Experts of a small language model: a sigmoid router.
Below are experts of layer 8 (counted from 0) of a mixture-of-experts language model. Rows are named router (the router's row for the expert), down (a neuron's output weights, with its number) and show model dimensions 0-255. Each number is 128 + 32 x the weight over its row's rms, rounded and kept within 0 to 255. Numbers have three digits each.
Before each expert's rows: a language model's description of what the expert responds to; "raises" lists some tokens whose logits its average output raises strongly, later layers aside. This comes from a sample of Wikipedia text that the model never trained on.

# expert 30
The bare space token before scores or numbers in sports tables, as in W 14–10 or Dublin 4', 82'; also name fragments.
raises: "4", "3", ".", "21", "2", " in"
router:169112125127112128157169110118126195108187090076145184143077133199124122149176105105209134101138156160094077124086083166156153160091077129133123110109129168134143147107103099148169125141075115117128114120165147142134123130142078089115109143168158134118142072145170052094148131139099169102092105121106140144144124179127087066123113217151118170114150166091181096107096192145137150140175163158128118108087154136112149168174130145147152120147098096084133132146112082121188170094088110149119123162110047109137158133207139139172137133153143160144098124093155104154177154130125104070130139103080149111158139117158090141109098120130219112119059133081149143164119187089161121069095118063144152180142096088113099141179093092159123100185131133131122154117138123126046125114067175
down0:089095153151121158111094190099078103109105109181089111093125122131122168121093085163131165204138121141091115178077107060102062122152164159103159144098098135099123124130116131100122088107169118083155076126096104153054161152162119156129100185128113184159106138146135168120085130126117084140111222136118087137079101100080145148158157195168125164141130131169141106161123094094133147127128130142164134101177129158137118066109127218126143167171178108191125153145160143093140133079073159153141085086135094173108095121130187141165131149137190146129074129156119114191138099118139152111106103094122183130151084126123186069112132129081190088158114158132168134118176153129195108171133155123090160093121107106153138124119096092158105037122134167127166120101135064169140142092115118

# expert 3
Verbs after a subject pronoun or name in plot summaries and reviews, such as tracks, sees, wrote, told, decided; also "to".
raises: " the", " a", ",", " ", " and", " in"
router:146077085156092121180127146132081118112169119121167147095085109204102101145086085137082125117194178166141172112152074083168142132135094141119137091122137080132144103143101094155135084119067119094139099115137113122169126163138114070108134085137166111169123131119142097103138137143125137148147140126135126124098146180119084083140192159140129153142085117149147114107120186167184166117120198131109068160092200162140092147202112210150162162138144069108140161134120097174148162125126109157183179189174173181136149137176180100138125144117121118121165153133162126137086154129179143100149143137109129121116138098169098106095053118130160114047081127096120085132116151064149130017160168143139108149094094116076114139149096101144094143116132157168091119183143096090114177075128102
down2:156113123104124100147153117131136107137176165108103145161148105098059155147059093116130092104127157145100134159156095058141137146094111132163088122138112076122207148159099087106134100179222115132117086122170195116138196113123152030141123142134120072135165117081101167187068102118158113192139113184158136167096128157100138123178127155102095150130122155139115178136129117143154089145174179093149144094125101111140165121139072146130139140083136128194157086161114088157131129086095150163133139144126108134111104086139064140119128114101178096088198123107191173150144139155146069137082127123102074160081154118119081131102090059160132153099180101173138094117136123080150095084147148102153099060115126161136128139183108143173125089068138135074162088086122098152104135104174120

# expert 22
Nouns and adjectives right after a, an or the, especially family and role words like father, sister, member, title, first.
raises: " the", " and", ",", " ", " of", " a"
router:111122114136056077155120115157116161142121136136150100082131116155110102111191103121127149152155130161130066105101110112168145148092118140158120104113159124135158136133087103144146131155062107119113089162147106125195120139122112082119094128126101150128103124085153133091141102150061135115087155119050083131124121184084076101122167142142115132092135143099201087092067178199126218112164159111129133127162126090097159134182150170084146164102161127089174155118061103132130099133094153135134118151123099124191146150166132109184082150130143131090157126159144064155151150203157143122157148161112130129122161134181117096075073136194194118071092169116144155170115168118115131125156140093175093237116112154119146121195092098207100135160115083117163066098146120145078117157115141
down2:131073136168136139144141168147151167114188090096159122113094148158138180194108088163129125124089121081096125104113177101204223105146141093138096151155127154142159127114136190103239140101164122165124206095134122110125167105139128142187106054092076153154103144166119107109148108134203112173108116192140174128098115144087186101114164120119139124098101055160122159104122169129098101141121080175116057123172104109132080098104209147127112117150113150102121102144149128125104138125141129048136123130138175176071115150114136149057125136109145139131081098153163143107154119111096065097131119099121111140128155123132179107105150096135122128150137101168151188114136105151134123127147077175124098113094198140114065047102143108094158128100138114115120124139111190133128128180098179

# expert 9
The preposition "on" in dates, review scores and averages, plus table pipes, row separators and infobox labels like Date of birth.
raises: " the", " ", " a", " (", " and", ","
router:151101143123103086120159105134121128139128108147123102127081093145098077127183138143123182107125140150142118044155113097106242139131069127192071081121143153106124163131081096143171070155127123106132094139135133120138105138127107105142062154118139156152165064118162121063204154152056112108092098128072156169170166185124120146098178167094174168025129117138148120163130125148170151125163105103140098181107182130112087081135224161133123152166107066125127129182128060160149171073098150146113148121157104100145118139142145157173164143079128087083167132113124098101186131145127122111122114128139133101149175075133124123122125140076185148098135149116156095128139142130093128108154109080123111164110131087144054073150062141168111100183142103135134141120140117065147119109129132
down2:112137127140172136089142124159157115163165120162122118147102154212137140178145098201102095039078148131133112106160163078097144071135058096170116114104145134155183098161134083103075134137163092091105099162087125213125069132121131181157156173139147119147118077114092105074163110177150107141127175138102061135130122164118149107163105122106054145099167151105139119077116115121095138108126110118117147121091114190085127119110049170116118104167052189131112128139123141155151102140116176103166129156099105093129143108137173105080109095141112098153141081178200168125169132126128110145090103114092111136095106132077130218151065098091102118118148158100111052184103111128110118136105163187169116117127112096139119108131180156132184087099089169117167136141153137130092131125133175

# expert 20
Common nouns and verbs for work, services and activities after prepositions, such as services, team practice, singing, performances, released.
raises: ",", " in", " and", ".", " to", " on"
router:138103109164152100158116113157095146118135128137161151110143120153100069206145123160093153073124110137121107093091114097141151162167114142125139075133139097136196163145125088152123071137124123089148100074123159139141135150179103121153133081129144141152158109114200114157148138135163127083086131128111134114181125203136108124129168142141105139159094127142195133109086162110113154117100098096124115172076170146153096177175166164150125126142153075065143138112129066161110142142112104153139223174173134130158131164198137119177137203170130073107160177124132130166137089150202090104171099189090194085166182111225116104113076140181157124119118113115145113108119156107139117099185142082111169170070167128110119059129067192156129133168111127151160082120140135109102157119104159
down2:145104058152154165153176131081165138128137130078157194079124141116047128125099110137119113177120119127114088134129180147180113185109054105108117170165148174120103119108145092119203124163148132172103112104134167159114189162159085174115116113143128149168137067146099140123138141159186166155165113146113095131086140084087099128141138169110117155157135114188139144137158077089166152119162191057129108102131143078180127151134153048128054164122131116149156115126148090123156138182084151124097100172117084206144136115146150128148128099085145097123122122149157164096127062103125124137103127085148137182166158127082146146162139113053137207097144115118078106136170160162150065102100133124184112136169076133157132084112148132150184132151106130120092190137063105165148147129091091

# expert 5
Periods and paragraph breaks that end sentences or headings, especially after census demographic sentences, such as older. then a new paragraph.
raises: "==", "In", "===", "The", "-", "===="
router:114106125144155070124179137165091096145131060117101154095107156162121078143160087160128103069110112161083128081131067145145158163120078135145124067089168096085116157170094112124156105169100088109130152104149123129151138162105095067108150108122155158157087120100177169082174166127116158124052131135071101149137149214115125169136187159156147104113134138122105109136125165100130132150082152120106098117123157141079113131116143139149105167179148068094119107167110137204127159128120124135144195161116111125091173130141173119183087161200054158152128168137172097100156145107154133100157138127085183071180106139175085087108118134207143123085158100162088139174141194131102141117190145121157148159102195143154114105158110154178085145136132135080127102109196094095077118123139157
down0:159104174158089080082143134096092118163107132160104137161156115171096185097161151071161114137125091113107190105186138122146122111139082129063128162134090152133120182101103125101153129104144146101117065156098142102086118172127148091149126153132128025163119121083097117128170116097106127126191118093141114120093172186100112102132169090128158115165124143164113112133143124100131137139170103146133169096149134064124145175112123099166099101113117120129056132134127196076164079142154146076148120164170104155139125090066139145096139086114155146108159117111123120086102145124127057106061068177097146149133060221158131135130124064131137149149181158091147092119172087113157084159110159113168075107118144126128114174134210103101137145193118072059151062133141140148102118069119141

# expert 11
Line breaks and dashes in year ranges and infobox or list fields, such as 1991–92, Born, Died, Preceded by, Coordinates.
raises: "-", " ", " (", " |", ",", " |\n"
router:124129112122096089098147102153089091149105124128164106156134133172091141148215178152126164103094154161164132135108116110113161147155100130169125117126106101127152163148110073141142089107124126090148137171148079076175098100137156074085113163171139154120071102070193122153126104198157148123089143208055138154155123179129107135144132169127094144098151118098114146092105109149124125182129158121139106170094132190151103122179151157126100112092080072119120167175118078146193127090125088141149198144127170161167121158160085131198168174153091150100158145192136092132164159109109139106171165168115169109091122097153077095077062188098223075081118158118159104148130154077117173096167133138145141146108136156150117125172106094141148111172121122166134113170142082116101102109189118
down0:101194186115104143136125098090165121120116156088091128157109140144162176165126160167101124151102150130158102094190110116140137132113108095167118172141080090122149130116155173090132072097191114131133061125097119167162161193130052130144169129091134146110150137146143089060132089123147157161158194100159125131106113125079142160063118136108061078138132161097113121109108138128157133121107145047129122097153122031131141138145133150086066113119144168040147074082121105132092145122228178089101073093155117147169112147114139133091116147151140163067092154148103112103100154134105127115149137147135132172150152113145131116119153085174132159086058199143116110091107145077106165140130112059062086174133111104131163170064131160071123128092128133119078168149115095143120142141114123

# expert 8
Word pieces inside non-English personal and place names, often Czech, Spanish or French, such as Zíb, Jeanjean, Příbram, -ová.
raises: ",", " and", " ", "es", " to", "ew"
router:184130138154103124095134137162070153164134115104111160085109114168073099130109145126114155115145095178106136117081150134160180129141028174151124105095173119146148137130119128153150047227116116110160081158170137104137129208122134099100116129174135134143156096136106105097135122153122114152041080109102125135144158196130109114179111195109130154174157124094168086078082139166183142132108173140073108142104142115119102216123158177115112148175148141133139123141097074171154168169106140166173182092101118138170154112132157086199175150125128121151102154144117103149160126138169122116144164148127165084136132084128074110153138149172170120081118133143111114160129179075082177078178146063144099153139153104109113150132093073172172105139134120157145098196171089127123160097106101
down2:126130136071118065108143088042189093118198130166106134079063088133145170128102190090100193135146179076085097092116117151124141071105135124154084166132172123136155098155093104112085126103108068170206095146082155115114148112096131182153181129153109135106152142132140150132106092158107135135113143146133127093128131103139163092176140150206079131135141108124118071089130073093131095134105140143113126093129177138081088157178071108190105130155112150156068140143105089074185082129100142129157097126131153149094144112160068123131115120100125130191123060112126175110101124075160164105174181132110115119078109102120132116130159118112116095124114178112115135109172134137146073081143117089089154152128138144049102150164155180185207151182135119187126150145155115142159106137115131

# expert 28
Words inside titles of songs, albums, films and shows, such as Love, Night, You, Dream, Show, often after a quote mark or The.
raises: " and", ",", " in", " at", " as", " to"
router:184143121135104082162136091171102118128133098121145141134090154175086026116121101126127164103118128180149196067114119113161217162101121135180152096114145067092124126184048146163147075112133121108150143106156105094155073137116062091165147129149166131153112086118110130168130168115111151124132142145108133167187156185137088114122100211115139131144115135104160108088110132164129150169166103107117098207085110115160128129135163151119164180132122111091133224165091111130149155086137143150124119147145098147105108156177150119182110160155183097131160111139126108144141124163168068097103108163096115142140112145127107108152083098161175111058163114136163145150144153131091147055114173101124157203145191075123105135145037128173123151174087109136108121113161088099095127088107135
down0:134133146139117085162184133172079109153173163145135156147141094154154091107098136092102172112156088187142091076146126102141166153092156133115160090095150087058118137140075206149128143152149135116105128084143118123097048121086117093125155166108103069123086191128100131164131188153137132152162165124183129131106122189148153155097168158157157102167163110130106162109114142089143157064129089111125065148095118108088112114101091096134121121146129171182156165133142116085088140122126141164103098136181149150142149111101102082158101067134155082181139138142196183132167111116127111176109102124157060124156116102064128156144084070177131059154185152108104138153169130128151133082104176128103123158128122094074103196155046046146149131083120148107133125146178122067115131087144135

# expert 31
Wiki heading markers ==, ===, ==== after blank lines, plus score dashes, slashes and word-initial prefixes like con, dis, trans.
raises: "S", "3", "D", "B", "T", "H"
router:178099200212147108130129079145087090138130102124157178099085141124124126119166101142107139098138136182150147159112096126112153145121186185147181095126128146126146150161084145147152075154108105060119133098112212181193149128094121104139128148140091173092115081091167077114160154123119124125100081155081135137144166154102128157129136133100136131188124127120103178096119170167125137135133148083098033160103141182074120177133213124130153134114101109132171119183106096191142184116083118122154147183066132090154088137209173099195136131191130152156176192124119089129129179125141127118153107140105122094119089149188101129074100136164197127079108061106104134173146204121146139125140131089137110161107155140115121148152104144164098140137101106148117116109141087120136120095115158
down0:123096146150127117119120163117138194107153142105157125140140136142109126126083111104092183101101130156138122134127109157136194083144099160185135059147108111123134139132121108140084164121128154108158128157136152166099091077139125117120208114080160179115150171202088094132088128120199106099206142147145113116117125137128127113156131138049113129150172145156121150152132068048078139130151065125171124152153132130190118124121107130129164183115118161150115102082135108122111084139119181068147186101127095034164173162180136154023147176078079121164115168152220147131104125089201167137180118135157160078150103166131103090179112152127113105122166121114176149149129157121141071120100148142141175115120151172111127158075137134126176128151173168139100153115080103123107065130122145

# expert 1
Surnames and name pieces of people, mostly sportspeople, often sentence subjects before was or 's, such as Carter, Taylor, Harris.
raises: " total", " addition", "u", " |", "z", " box"
router:132109139118106073160146100174090091126108090111132121159106105190124071177110096195110146063121128163140134101092086114167161149092097137130132075081131153093166192128109141133150088169136135098136113103134119079179107127165107063095114085118188175115112124107135095115125153158118164131121118143101130169102133189124102134105199178118150156103127126082190111085091174159147111163102132140111133138127157145126110173161160155158159140169136077100167124171129119131118158162084108139171171161188134149138182163165126102255121133145167138114151153134136104121147122120125109125160141151120180111135135120119122151095092147166162100125138195131156126184141144067135130117158158115178152153121150110134087122123086170140112185173124110145121090176165115117122176134148127
down0:203061135189186123177138118120123181106109180127114102096208151068116129092097156110150145153194092120140097121150053102143142166188101142078139162154123106133154071094182100159113085111079151163081122089121069107101115098126079109121115158108059154131130122147180094101121070109083160177148137151074091080119129126145106143168140122126156089111113077086078128147121127157109161124080136083120128157151115148120131088160098180067159133129116131054073065109115130105161109137140097058122098184084097111151118100133126183122203157143121205128121139113145126147100146150152163075106150181126099166141175179138101112149172118154099145190125087138148158139153117073114122108145102101150114128136133131133141134149104145151137128125148107143070080169075070111158147113101098